Weights of a small mixture-of-experts language model, trained from scratch on English Wikipedia: a variant of Muon for the experts, 7636 steps.
Below are experts of layer 9 (counted from 0) of a mixture-of-experts language model. Rows are named router (the router's row for the expert) and show model dimensions 0-159. Each number is 128 + 24 x the weight over its row's rms, rounded and kept within 0 to 255. Numbers have three digits each.
After each expert's rows: "gets" lists some tokens that make up at least twice as much of what it gets as of all text; "mostly gets" lists some tokens that are sent to it at least half of the time. This comes from a sample of Wikipedia text that the model never trained on. Tokens count by the router's weight.

# expert 71
router:174118111099153095125120146089155111062148141148101153129124106116180143151146103105104149146149137155140160107152121114111101146123133133118121127045082133119131143105082123111161170135087120103168118132177093117148120156121083172137143160141111168109157113137128099148125120146121106150128152133077137169138134113150129130092136151090156136137134103112114112152138108115123147108074129108152144115144141139145146119114096142105101145122093111129189114138128138141128126135129168
gets: "ed", "ated", " used", "ted", "ized", "ised"
mostly gets: " used", "ized", "ised", " sold", "ified", "ed"

# expert 96
router:136081116147170131126115104078158142139161112132121150076106103116117087136143097133148113137180119153102122129125125166110099125124116087120114130123149163144131134119117143118140115117082095127148116135127112085153122153130067073131134113147100172156106129161136125109167142080109120122142111149150109165130146104139134141090121144170173124198158105109146133139168094116119114110126112175135128154166139116143156129137077151123116138115089118143143145108148088168116121153120117
gets: " t", " c", " l", " j", " p", " fl"
mostly gets: " t", " fl", " j", " comp", " le", " conc"

# expert 160
router:144142125095137134120095087136149133093174147156135137123081101101142079112123125094095135134122143170083128120109130151077130124108098134101141127115145133179134134134137130137150098136075079093156099140138137108136072171079098100168127131147153141114135099142145163144140123120127112150144124129130122198132081165175138162108095145143165140171161130128147126145171114124166109134114140170133104129142116119114112130121134154099106132104115135112165106127126100136101124142102131
gets: " C", " c", " P", " T", " S", " B"
mostly gets: " cr", " of the B", " dise"

# expert 104
router:132105078109134075086126146128091140124136123102113154114126105139125109073143115105101141172145123164073112115124108131104099123118115155121111100114122146154145104129100127145134135152116072118106135119134093076149125146119094089158165122117163157124134106156123148141130161112137104141140133101099131130135127100144103158098138124153142109110171049118136115113128082161144128156075159141113095122145115139091180141113139116134111100182113121164135133112132107118094130107114162
gets: "-", "|", " |", " non-", ":", "ation |"
mostly gets: "|", " non-", "-", " mid-", "| Team", "ation |"

# expert 182
router:148162143097162066121124117120099121155132121131125158105099119125112154093134116138099160121153112160117123122157115169109083129066085149122146112114116136132133143144106144113158111110119135124136142125142099102145102173101113125152122115134115145116138087143150160160142145111103123156148144152142174139172104128160114161144117143144137131164177097062108080155138114153134133095129119201153154106149113132105129138142124092172133128136114110119149124109133073153131158157139165
gets: "\n", " He", ", he", " was a", " was", " She"
mostly gets: " He was", " He also", " He is", ", he was", "His", " became a"

# expert 187
router:148120109128170114135134100136102141125167112107135167144119107158118099102167142118139114140158148145116112117121118141106127086090093130087155115109108145160123166087131143103131148150117136133142123145159121115126129158095066118190137168139174133131115092167112183130107164132112139120109147148095104163160120108110128128105125173166132120135166148093132128140123100137142129126107147137164124132142134085084140099151083119076099119155090125137129136100152118149123177129073119
gets: " ", "-", "1", "3", "2", "5"
mostly gets: " US ", "R ", " Route ", "_{", " Squadron"

# expert 146
router:140155132145163123152128120135132133092144106116119142116123091150092161141110122109119187154125146163145074105136097123119115077112126129132097082128091144139148136110125137147145112118110134130157143068142048123154089151116131119150124136161154171157141104161140127150136150109150103154126177152154135137122137067137138170148126149126174153152182125130157117158114099138100154138104109159147135123124126149098147122122119144123117134164125086134107086127153087148099113123096136
gets: "ly", " also", "ally", " only", "ically", " time"
mostly gets: "ically", " even", " again", "ently", " often", " example"

# expert 185
router:135111115102137140115112139106145153097146135119120130132113065128144115118108103130101143128147113168152118163110075179122116116065139129144109116084116112155133118119112147156173142102083100134116129103169099086107125156140122157149126123140117151147125104160122100133128135142150147186124160121138127122122091110162129123103089126102186139147197135070096092137144110117151152123112068159118122124124148099109138123123117122104136100155141097132103150158140103113121152160107100
gets: "h", "ah", " Sh", "sh", " sh", " H"
mostly gets: " sh", "sh", "h", " Sh", "-h", "rah"

# expert 102
router:149155139133138096118081113111098149089144133123108114078095095163126091088128111121094136123161157138113125160142107150100092128115127080084161093115107155144129136137115080149130104148117090081132134115143090118135141148103112082132141143157117153141168078145129165134120183116106130138137121177160177154125121116166156140149133142136175087144135089139159102142156145129165097113149141143114124099160130141122116117121118133096103129112140142160159183120127115137129108130117126
gets: "or", " mon", " Mon", " sl", "on", " ind"
mostly gets: " mon", " gen", " hom", " sl", " Mon", " ge"

# expert 157
router:127152117131147104127121141098099118155179120125137145095162132120150163106192120126108136143157157107138170111137136173119121096106126124098114118084116155174103113135090116115148138161115090092151125108111167116147079157107122143163136129103139140141151121129123107143139158133133098130088159115091109137145136100151099151115103159103156132146164104135129120165138135150119127087103111185160106153111144152125135113111146117140108147075141125107116106166132109133105194140079167
gets: "le", "3", "4", "2", "6", "ole"
mostly gets: "le", " Ale", "ole", "ele", " body", "ple"

# expert 155
router:137103102183150128103111108109174106121136146131120136099158125159130113124156130130122115147157102126117135122130121135127108143144108124056132120094130143134143178108093139124170110143109128104141120108139119101143089147080101100146128147139156124136123118139140170118159191122195115159101151133116127134136089085156129118160124141172159127171143134079132127145154119104146104101115106169180104100134075136130115062128110119118118126178109124150133135135114116142111169115138139
gets: "–", "-", ",", ".", ", ", "/"
mostly gets: "', ", " p.", "' (", " | −", " cm", " / ("

# expert 52
router:123120109106112121134111096083149121091189122166119129096109109132139102100141127107088136132132086127093116106104099135140092119156126114118163110122110133133115170150088107158161138174132094113125113138153130084136102132127101086155134121143151168162144106157124144132113122114133114166108157172137114141172094133143129124154129152115128112178159077116164128134172130131126111119117129110147144157114103120136147119120122078076133122123065155107186120117110102166091118139137106
gets: " p", " P", "eg", "av", " gl", " Gl"
mostly gets: " p", ", p", " gl", " a p", " Marc", " imp"

# expert 72
router:127161128100156115095120152089091133102162123107130149124140102140155155098141115119112148116142111143127113091162081152118042143121116150100164102121082155128093098127080109140129169097118112154131126115161140135115104144110094106130171133151120158123148047164119119135113156112134138171113160148124130135137078117148146177144124156135142096137133101100155138149118076119157134114128148142170106134151140124120116118124114117158083098148123123115094139165146141117120143135136132
gets: "er", "el", " David", "an", "in", " John"
mostly gets: " David", " von", " Robert", " Samuel", " Arthur", " Charles"

# expert 122
router:144094121131145104087125102101158145155169119143084143125091134116131095140163104110108152126128114179108107130115093115118102067148103173125151144094084161157126124128093103166146132096099134111107143130138146089128134140119125112153135139173090117095146108153142141128117129127134135162158142111082123159167104130125119135106103167145128095203132115092154077154143138101113149088128123142152137128137137144135135151136142116162151105098116096157123145116082089146126159139124146
gets: " at the", " at", " in the", " from the", " qu", " Qu"
mostly gets: " at the", " qu", " Qu", " At the", "| The", " at the University of"

# expert 9
router:131093094086169143126095112099120105135139112111114133093110129100107163113112127091139154107146120167124131103135118137081098088093138165097131114086129163134089128138118100126132150102114092125082119127125113104128097161109135136107153144150114128172130100137129115118153112111129169135151156144147119139147110134139152141152120200148165119151149117111129117164160154134105125106117087203138133151134130165134098111096127132124087110179109125155116186135158095129094127144109108
gets: "a", "ia", "ina", "us", "ma", " La"
mostly gets: " La", "la", " Ma", "a", "va", "ha"

# expert 32
router:158108139155133111108116151106148140133189094159101162112148109147110122093176108138136150122129114116109081131121132152122127125105108147123098112127125155128109123081051088085155129140143112117123110123135134058162131150076082128120100124164153155136127123140143131168142172145155141156093145166121111136135130096114114162149111128147146124132132075061115116154153118132171127114129127147154159144157112133147138110130096108098141115154110090135105148109132114142156152130126155
gets: "6", "–", "4", "00", "10", "5"
mostly gets: " p.", " pm", " vocals", " guitar", "KO", " drum"

# expert 31
router:118150108138144117130122146116149116091152121128132137125099104126169110138148123143110105141116121157096102107131152169124121139107124146138138123118157123166057158120120148157194116123115095124113113137155104104134071145092083115174167168131152193121136125136134092116112138102103159172123164138087103183123129139158117116104098160143132108147140100109128109134167070163126150097131094156133138104135100115132180137120147110110119118102129105131164148140132148132103116140098150
gets: "b", "c", " b", " B", "B", "ob"
mostly gets: " b", "c", "b", " the b", "-b", " reb"

# expert 126
router:131131105082169150125152141103092135127158111128095132107121132109141109134121138119144137161150119123090077133170090156151055095117105094117126134107111127155093166145129154151132160142101106128174154094110107142154109170087128151151105108134100115117136111133124116160147149155143121120095149187105096148172132080177102141125105126129146107161141094095103133124114089119106132121113104161113133145098131162119140124113126157136102090129097110140145143104088092153116118110113115
gets: "ent", "ant", "p", "end", "ort", "and"
mostly gets: "ent", " purp", "orph", "ission", "achine", "cent"

# expert 38
router:141167112077126127105128134114110141146151104115168154109122123159158132092158115125117163151157153132115106076157117143115107118104131146107128103119105137117122105150132125120178080133106124087138141119144123112162106148133095107167121146148132145147158106128128117134115151067109142153115151116080132172138091151110125138116092148158134101141157146121145086135121134120134148091121111150164068109128122130086120060142094107107116116171073092117173172093144120114114121133131134
gets: " its", " of the", "'s", " their", " on the", " the"
mostly gets: " its", " of its", " Its", " to its", " railway", " along the"

# expert 49
router:133130141108166123096135129077140155138138075076133139141104106157124159147138120086126126154131112124089087178158094110121152119112084165105152111091131139134088145109133077126125133174130102117169145172130118109142104182118117145119165157126141163121171089136135129116142164144112114134126110137111128134133106103142151148133108177159181145144153132123152142152180136153135112097156118153125101138123160130115091152080138127125106091137118121116105169157114092144113144133129124
gets: "e", "o", "es", "ia", "ers", " de"
mostly gets: "e", "es", "o", "oe", "je", "ia"

# expert 43
router:120121135140183108116129105125106096120122107127122149126142119138124145157128110122131105129172135120137145114137120171112122102132119139115141096098078140120143133106114104125141097102135105132139111100144157093191116145066093101164141140168137152138136096160145136127139165130165138127141095150124109153142138091137125129129115140190148110163158087114139140112113067113179099176100113173111114166134125172125130115160141105109139158138083127119167092108129090124166144166097123
gets: " –", " -", " &", " /", " —", "—"
mostly gets: " -", " —", " –", "—", " •", ") –"

# expert 167
router:144180142138157117127121093128114107138148158126119208145121102136133109111125117085106148107174145110121094140096120197109106134101133133111167139128115144135132130091124146139123118160091101124113134083156145106123124121106077135137144131154130185176166090143145102138142130087099118151117132162149107158128133128176142140128085140132155098120172093120123092121150112132146132091126139153155153116138134126127123100100109113102156101126133139132155125145126141164079189129109134
gets: " Car", " Ar", " Bar", "ar", " Her", " car"
mostly gets: " Car", " Bar", " car", " Ber", " Bur", " Mer"

# expert 173
router:153115111100146110104106141089075160107158082132138130102083092136149127118118102126094159116127100200107153130080127104118102115148102107077133115056126150133111123118125092159126119142136104149147126126107116119131101181091136122146153148137133129121124037139149125130133121134129153154133166124149158149128130131123156134117092132137170125156139114117138119163133093123168114098143113133170128117145106123127148133119115133146102147157104092127178155155101155133088125127139112
gets: " and", "ia", "land", "ai", "u", "a"
mostly gets: "raq", "ong Kong", "istan", "akistan", "ungary", "aiwan"

# expert 106
router:139148151128132098112129116115085138109150137110110180111124130163168126125151119105070165156142130180127110138120092131129085153097135111094130080121151109154132168152147103106173125098087104115185179143140114084163132155139118134179107147135138153169105110187127152119092149088134152127139149114153125162124118141148140179141111148170122124149151105121140138146149137132144126108103137151139088115163113147101129136102097136098124121153124115122154162127133107162115123143126153
gets: "%", ".", "\n", " population", " km^{", " km"
mostly gets: "% were", "- • Density: ", "ST)", "q mi)", " km^{", "- Time zone: UTC+"

# expert 170
router:152160139078143108080116142119087157089145139143135139120113090150090132134138102135119173145142175159102114127157152138140090132083101107128100068094134175142145123155145069112144122151065126117139099112149176111125105150109142141119158105124134144132136117120157108151140134112154090105110168145097108160150099133134133151125093164133136104138135081140144134150084102124113162120151148122142100116130138145069130109123086123156112121129146106116159116102143113103123133144152146
gets: "ain", "ing", "ating", " up", "aining", "ate"
mostly gets: "ain", " establish", " using", " provide", " build", "aining"

# expert 190
router:150138138107130129087132107092124105147148124134129130077126134112111113128124118124105120175102107113091136145104104203091127098106152108134087099078058143137126144111129128127139136122094117156140119121129106118130136189147127122118128150165156123112152107129106148125130118130165114143122138193139088121117105104162126138132127128154168151158133095106110130172144069133113116132074113098128124168111126161084129116132116111157106130138075115088167122123148083137110153146136117
gets: "ens", "act", "ess", " act", "lect", "ect"
mostly gets: "lect", " act", "act", " Act", " process", " success"

# expert 183
router:145130120131108112128109082111101142119167172143109121120132107138125120107108106115094152140135129109117111140137121140113138141124106148116134124108142161135097111152141117115166142099068105085170164107139123105124085168107119091142156157174140143163124088182142166122124151130156128128142127120154097186146078143162122194164099144121121113139171126145104116094163119139139089111084109141147115111144094142143146096098138134122098116139142136118153108114166067144132147138127161
gets: "|  |", " Green", "\n", " |  | C", "|  | Republican", "|  | Democratic"
mostly gets: "andidate | Votes |", "|  | Republican", "|  | Democratic", "umbent", "- Succeeded by:", "| Party"

# expert 81
router:108108169119140124128128088089114122096139113141131142109084095136124122153118111124123135116131085152102120118078140162114131142103125112137146117131155149172084140135134118158162096154101073091155160085131108101150096139122111099155119132147110137108155118137116155133133157134162134144105150141124130157189117113135131128172069159123168102179154127098133119142177109083125124123107159143153106110102090145116116110122099165133134137192118098132149118118149142178117155130112121
gets: " T", " S", " G", " K", " B", " H"
mostly gets: " in K", " in V", " in T", " in B", " Ut", " in S"

# expert 27
router:131127114098152127074125118119142133093117136106129165101113098130124129133111067123109120154109138104109146114148132170092059117131070105135129100098117123123112115093098108167133122107106113069131123136169070099118104129117123134134174167148154121108157082112152121176118170123110111159142117162136127142132098116159112134102123139102140099149151109121150142169118087121161108136139155106159122112095158160118149154107133122177107095160138110176129158116119117119132136121125130
gets: "en", "in", "an", "on", "er", "hen"
mostly gets: "en", "in", "imin", "an", "igen", "ven"

# expert 88
router:135133146156136131140113114081125135104159134120104173118097108143118143117150112141077134152134120117151108083144145156132134123130092139113105086080105172146146110126121115156172117137121074094127124139132096121142108133127126131122113144180130138126124136123112152121133184128181111129119128126125154163132082142154150109130109129137137125123181105103111090160141121104148099135134173121157145109146056147130096067110135150139106092167114096124101112097172104112111181120134156
gets: " In", "In", " As", " On", "On", " At"
mostly gets: "On", " On", "In", "After", " With", " During"

# expert 156
router:110122131151137114095120095129111138136162128099125091141110091114093139124147119105147143137153135103086127102130109187119096120080124140086123093126149146119149119114114112136129158125071120149160101128122086097160138179106091118144125143164133118122185105131128178118147139138110095159150154162122139167140086109113125131142122160175136154151144126107145100165118139114117153054134139138149138165176145111143159105128112129111139120103091089137131122133106107148144131142141184
gets: " film", " album", " song", " series", " music", " show"
mostly gets: " film", " album", " song", " episode", " music", " video"

# expert 115
router:105129147144113113111101138123102132108147108154147154087127111096123098132118112104138135164130132170090136109113122137099102123115139143117160102104112171153130138174097123176150117081105090118141145123137105104139083142126107118150181144154116158100145070162141155120132145148137159129147152140071138147134106131127121130160108157117135120115193111158120164151104143076152098121095124144165107116124141104092137104116134144115108106176091073149159152139151118117093103126119106
gets: " of", ":", " of the", " in", "s of", "- Country:"
mostly gets: "- Country:", " Department of", " Republic of", " School of", " at the University of", "- Clade:"

# expert 48
router:094098148106186127122133099137151107090136142096131117088133108116144131121166120122113154095148138151119116120098131153113123133105084148112115070088146132139072115092132136109125168141105130121146122125126118110154097167103094076161117117145134161106113109160125156130131111140155130141148150130062133194165108090116141131156104103159148090137137151104136117175153129127118128095110084181143124136123117173115100121115113102128133104152117099148155112144134133128107159163142104
gets: "C", "S", "M", "A", "L", "P"
mostly gets: "BC", "BS", "SA", "PS", "NC", "MP"

# expert 28
router:136072098134128083118114095111112152114156111139127124132119087138090101068149112108085132130171128162091099138138102153108124127109125120112082116099127144136118146116114140118155108145115114090188143108116120094124104159127132098145112116134083157162144126122156153149132145084114118151152155130107136172125096110184110120117104177177168113147156134119118131143160078101172135126114140135149174176116149110132139098148117109111131133136119089121127142130107088129107159143127142
gets: " h", " w", " g", " st", " c", " t"
mostly gets: " wood", " h", " whe", " co", " wind", " w"

# expert 116
router:121100108120137130111140162102114151118130125107085126087173117133086152087165121087093164124141093129119131135157138171118103114142114132161105145136149129177146175135122127145184131146141109122188121119145108071150088128113116102145158140133112147161151136140126144114154158120145102108135133123137163183131066102132151174108083116148135123165142105100110136130146139101119109108122109168137103127110147115149167101116112110113094085154096106095141117129124101130130167147133119
gets: "\n", "\n\n", " k", " o", "|---|---|---|---", " ·"
mostly gets: "|---|---|---|---", " o", " k", " | Pts"

# expert 99
router:146113121113154126099092109119113147078116092139126125113129124157118117143150112120131154116132100160144144141103124120114076082112097135082158137104138151148125165112114130116142157135089091164138130071143117113133110190106104145143118164129095141113102080121121084129107153079145138161161139142135174152145110105154149145151087128164134099122167133133103122117127102129150166114144131185153128158130117147133115103150133107141107099128128145128124133168132083143115180140072101
gets: "ou", "ah", "ak", "ö", "q", " al"
mostly gets: "ā", "ı", "ə", "ö", "ا", "mad"

# expert 44
router:119145117141137105103089122131159102111156158152124149143144100138127089128117123104115155142144107114136108130126117158084142091119064136143161108106090127150110106131119086152195123146102084080185098145115130100141137174121110092135127132175141114149144104158115175113129137098119097163150123140135148167143142126165152104133113120168152132128154123101155080174128107110114146109122132138125159153158125126119135107113127089146069133132104104106126157140106097120144150129144165
gets: " ex", " un", " Ex", " Un", " per", " trans"
mostly gets: " ex", " un", " Un", " trans", " ISBN ", " Ex"

# expert 16
router:145113207111150166130143128105128149111152135135129160111168122096161082157134124125102150133156108124138151088128133145118120104124136138117103078095102133133081133125100129149151159114078105122148110156136105094161119130117114142117122125138121102132121104163136118150126123096163171153133167158109128160167087096170082149125130133127148143173144105137130097163132045147144143129138130127140130123145128087127141127119150145112119131167133088142102120161081089121130156136088129
gets: "th", "st", "d", "nd", "est", "rd"
mostly gets: "rd", "st", "th", "nd", " third", "enth"

# expert 105
router:140141070125161106126121086094099129124130137112110146124142133113118117107110120157096166134129126144089106148158093149072064124100124135143116100087123141161113174097117116172149159117103135132129111086159123107134148159124079120136123159110142129126123108109139121181122143117118074172114143136114123133179119131123105125119121112135186097138123111111127125118124126136149155081142158101136159137141116122104168127086105101074119076148105107150142158106147128149088147111140141
gets: "ar", "ad", "g", "ass", "qu", "ir"
mostly gets: "qu", "par", "urr", "ass", "ar", "abb"

# expert 35
router:138144151164151141099138141131103154071141148104103135094103135115162095089117062109091166147174140124088102150098127184101097116134122112136118119112104135180128181103133134162145151134084114148121136107105171105134133165125117180145118102159148124151162092107110117119122136125141111138118139180104151153135122148158131122110119152142139108130125109112148111149142091153109093102122160136145161138131094143101125099160112112126101143102104113118142099072167117120104129124120125
gets: "it", "at", "ut", "ul", "ot", "ult"
mostly gets: " pat", " cent", " fac", " techn", " aut", " veh"

# expert 61
router:128112151108131132111115143127099135097140111158116188084095093144120122132103079110067133118138105129130077114107090132108097085125111126113142120129129179136117147138130084160113113123129133092127133091128154089154118134119096133165146146144145128098158056141148128126147154157120160168124174142093103132151127139131151143133120135149147131166154073143152107156132081104117129068131148142154119148125135141123135139140122155130108113176107071163128126147151139131136143150142155
gets: ",", "ville", " University of", "a,", " City", " Washington"
mostly gets: " at the University of", " University of", " County,", ", California", " Mississipp", " Toronto"

# expert 85
router:111146110108168133128118143128129109135135125117141126112103135141143105154150086129077169157158148138113100150135153167068101131131072091137162123114137156149114129138077119141171150170129098083131110121168095113153122163135118146110136121160137192121131105176146197142156127131107110156124121144118159195171142095184121120146115141129131129135141090104129120119154135148130145115113161121153133088112122110113105126147096139085114117141123106128129117132144116152141092131150112
gets: " ass", " res", " acc", " cons", " pres", " rec"
mostly gets: " acc", " cons", " ass", " comm", " rec", " pres"

# expert 29
router:127127150141159142133119138123139118094132119100103119096153073117146146134118087105115188156119155160149108080105098118121110095111119108115114097130099126135151128115139110130151116106090138128139145097167116127152094157098089087137153143182101139132123128142159128122126176154091098125129200140156175142136103126150112140129100151136166074155161092121133143115118087099109138110131117170132169147119085158126127098105093103145120115131124114113164145135170107151128135137108151
gets: " that", ", which", " which", ", but", ", and", " who"
mostly gets: ", which", ", but", " which", " when", ", who", " where"

# expert 108
router:134112151103152125130126087141107112107118140105105109137127121131150140101147139115115156164148133161091142129140135112131103113096084171106126126111141143146131128113148120131109135071115132140141128112137161121175094199107108077129164115157134157107135116160137144133104124082124108150125141194115125136165127116170134141158123185127162144183197069098146118135158132134109137115095145163154127133144097133109114121133110109117102104171102105134166126135174109133146150141118122
gets: " was", " is", " were", " are", " had", " has"
mostly gets: " was", " has been", " he was", " He was", " were", " been"

# expert 153
router:124163120133140117098129103108126137138147106126134185103110119118109107161109130100141138136130141153082102105142103107108110132102122178132165140105125143135119132110104151164130120083088104108101136121172099113142086150119092135168170123097152153145123111156130157169162174111136122178148151130114113136135104082150121174169105165133144168115201107117120095126116130117133153126092136140141081141141124149118192133079114120143128133170103114147141131124129099148106124140140139
gets: ":", " |", "-", "|", ",", ";"
mostly gets: ":", " name:", "er:", "ation:", "ations:", "s:"

# expert 1
router:163128141159128121117108159108099124159145127122098103115134073090167137138140104091095142141159128092121108101118090157138109145096126148140106090077133152135140174128133085152163105125133099109177148115144147082124106119096123124178103158142131119110129111160126192134133126144168135138159127146131141172155112133122150153140057141168155114136140115119161106162147138129135110108152154139155156097106132142099124103119139113132123125181097082112137155145127144129102136130140157
gets: "\n", " Chart", ") | ", " | ", " chart", "|"
mostly gets: " Chart", " Albums (", "- • Summer (DST):", " Billboard", " (−", " °C"

# expert 62
router:157095128124136091100114084103144161100109143145107115120109134123111144136127138119138152104143132121089149131109128139090087068151108109111177099112127159171106108164114164148164159121044099116147138100141130123117098204130119103165117102181112129119112102134151093121119140117149107137116174123165158170162104120134127159162093134144128138141149140144102129129142119121157161122117140135138098120148087145122130101100107099115094117145102132097130129142129112126141146124081131
gets: " K", " S", "am", "h", "ar", "an"
mostly gets: " Raj", " Singh", " Bh", "umar", " Moham", " Mah"

# expert 140
router:137124162091147130097152145107081150121151139155137179099112123127152142142139105114050157145126092129074105125147146139119110121114122138116125070114115147125092098105135102091122168132120131106137135122168114128126122130088096141180128167131093179130173087149133150149149172115116113145090142149127135155139122102147134128151124125141132109155115132099150129131132068146107127101166176171133116156134148159106170098141115146146121142120094097129160119152121137109101141127157111
gets: "ic", "ian", "er", "ber", "ric", " Green"
mostly gets: "ic", " Mic", "onic", " Green", "ford", "incoln"

# expert 34
router:152111106117149105101102131114083168074165115168121168118125108129126071091165116099123168124147139159117121096142107139086098107112102139086108088096103136128103124104106108112114144110118157101164138095152107134154122139105122150196148170150127155128151090154139132121137142126144165160149172099128154157151124126124135153151089161109174130163135137135120122141130053127123125086119139153138132123119138134098133120117129131135119150131081103141174157123142114135112122143140126
gets: "ian", " American", " French", " British", " German", " other"
mostly gets: " Spanish", " German", " Greek", " Soviet", " French", " Italian"

# expert 17
router:140112139098175116100153140120132139104135124104114156108126066133152103097137098127072136152106122108147130081114141145114105083151108162093154122098118147093129162128123107144132112110112163115128102136142156140164096169084118097152146129151106141132142062122103131110133155137110075158148138136134099144146115141135124174167100152140141142164201073101127121172154107140126114107132175140154104131117115121128136122142100153136116144130123092129171128155133110120145138152119106
gets: ",", " and", "),", ", and", "a,", "s,"
mostly gets: "),", "',", "a,", ") and", "i,", "on,"

# expert 150
router:141162125121148105091114132133123111078139118126146162079122106118106093131134106111110150156117155164102141110150135116115056122125111118111146112095117190127136125124134158141131110116107144132164151131165083134158099121112081072151155182136122190103152132159113146140107161154097085147135144158083103154135104102152116136122113183133149106104152077126128127160133120129130141081131128185147130114131118130145152123145127135113103122147149138134170151142161123148140126121119141
gets: ",", " of", " for", "s,", "ation of", "s of"
mostly gets: " for", " However,", ", for", "ing of", "s for", "ence of"

# expert 2
router:170116139127115103110089125138155141152175126176145151099120115159130084123103128111116141132124110122161117128127148191113122124110100148144138109122152132161115141149117125157150117175105086128123138106124059109136099149121101145128160109139121140153116101161114161132100125106127149160080126141111120148150082147167128140119109137168110088135187114121183100148084099147144134086118162139150145144160104138107137098117106144151106144155082135133119123147140087150139175122136158
gets: " con", " pro", " sub", " War", " Pro", " Con"
mostly gets: " con", " pro", " sub", " Sub", " Port", " Pro"

# expert 179
router:100147150092140122117104085080095109101130139152131116119116082097182129125146083129118154173124106176127113098133128138127090088121119104037105119142108147133077141121125111142150149142116109128165143118127119099153125129144074126144113141128147145105134143117154145122121180097107084147111120140115132153166089109145150144129135118127146133150146116106104116128106134137127161079155087135184088125143138128113152099097122132146082136100126102126133127128097152147111177130126126
gets: "el", "p", "ill", "ew", "il", "orn"
mostly gets: "opp", "itness", "orn", "eep", "arl", "edd"

# expert 45
router:171088139123131119084122116153125118144130096090142150126147098126176121146154116137107148171156126104097125098167126139119124096130118138113126117105101144105136147113108092131203112089099107099142158093122134126150123157133101128129108162146126173115133116160115120109143181118139115120145168122166137137113113115159132128148081147153130127139138122110145148113164124146183118125119145181139137101129097149102093098121106172110116084165097084109152090158180118147132148151116147
gets: " as", " =", " as a", " as the", ")", ") ="
mostly gets: " =", " as", ", as", ") =", "ed as", " known as"

# expert 171
router:135130142133128097127111123113113139072123101131104171119104102136132139161128103143090148158149138126103141107120150110144099135109099132130125108104098160162137111121094135086171149128086120115153097138139104095151106143084102148109168133145116141126145117130110124158133133158114098146108101146096110158176085111099122164130099200133144126120144069116126087151163130114132168091096130117140119111127142129144107128100126134132128123166106097165192102101152094116114163157160157
gets: "ed", " played", " released", " won", " took", " made"
mostly gets: " took", " signed", " opened", " went", " worked", " was born"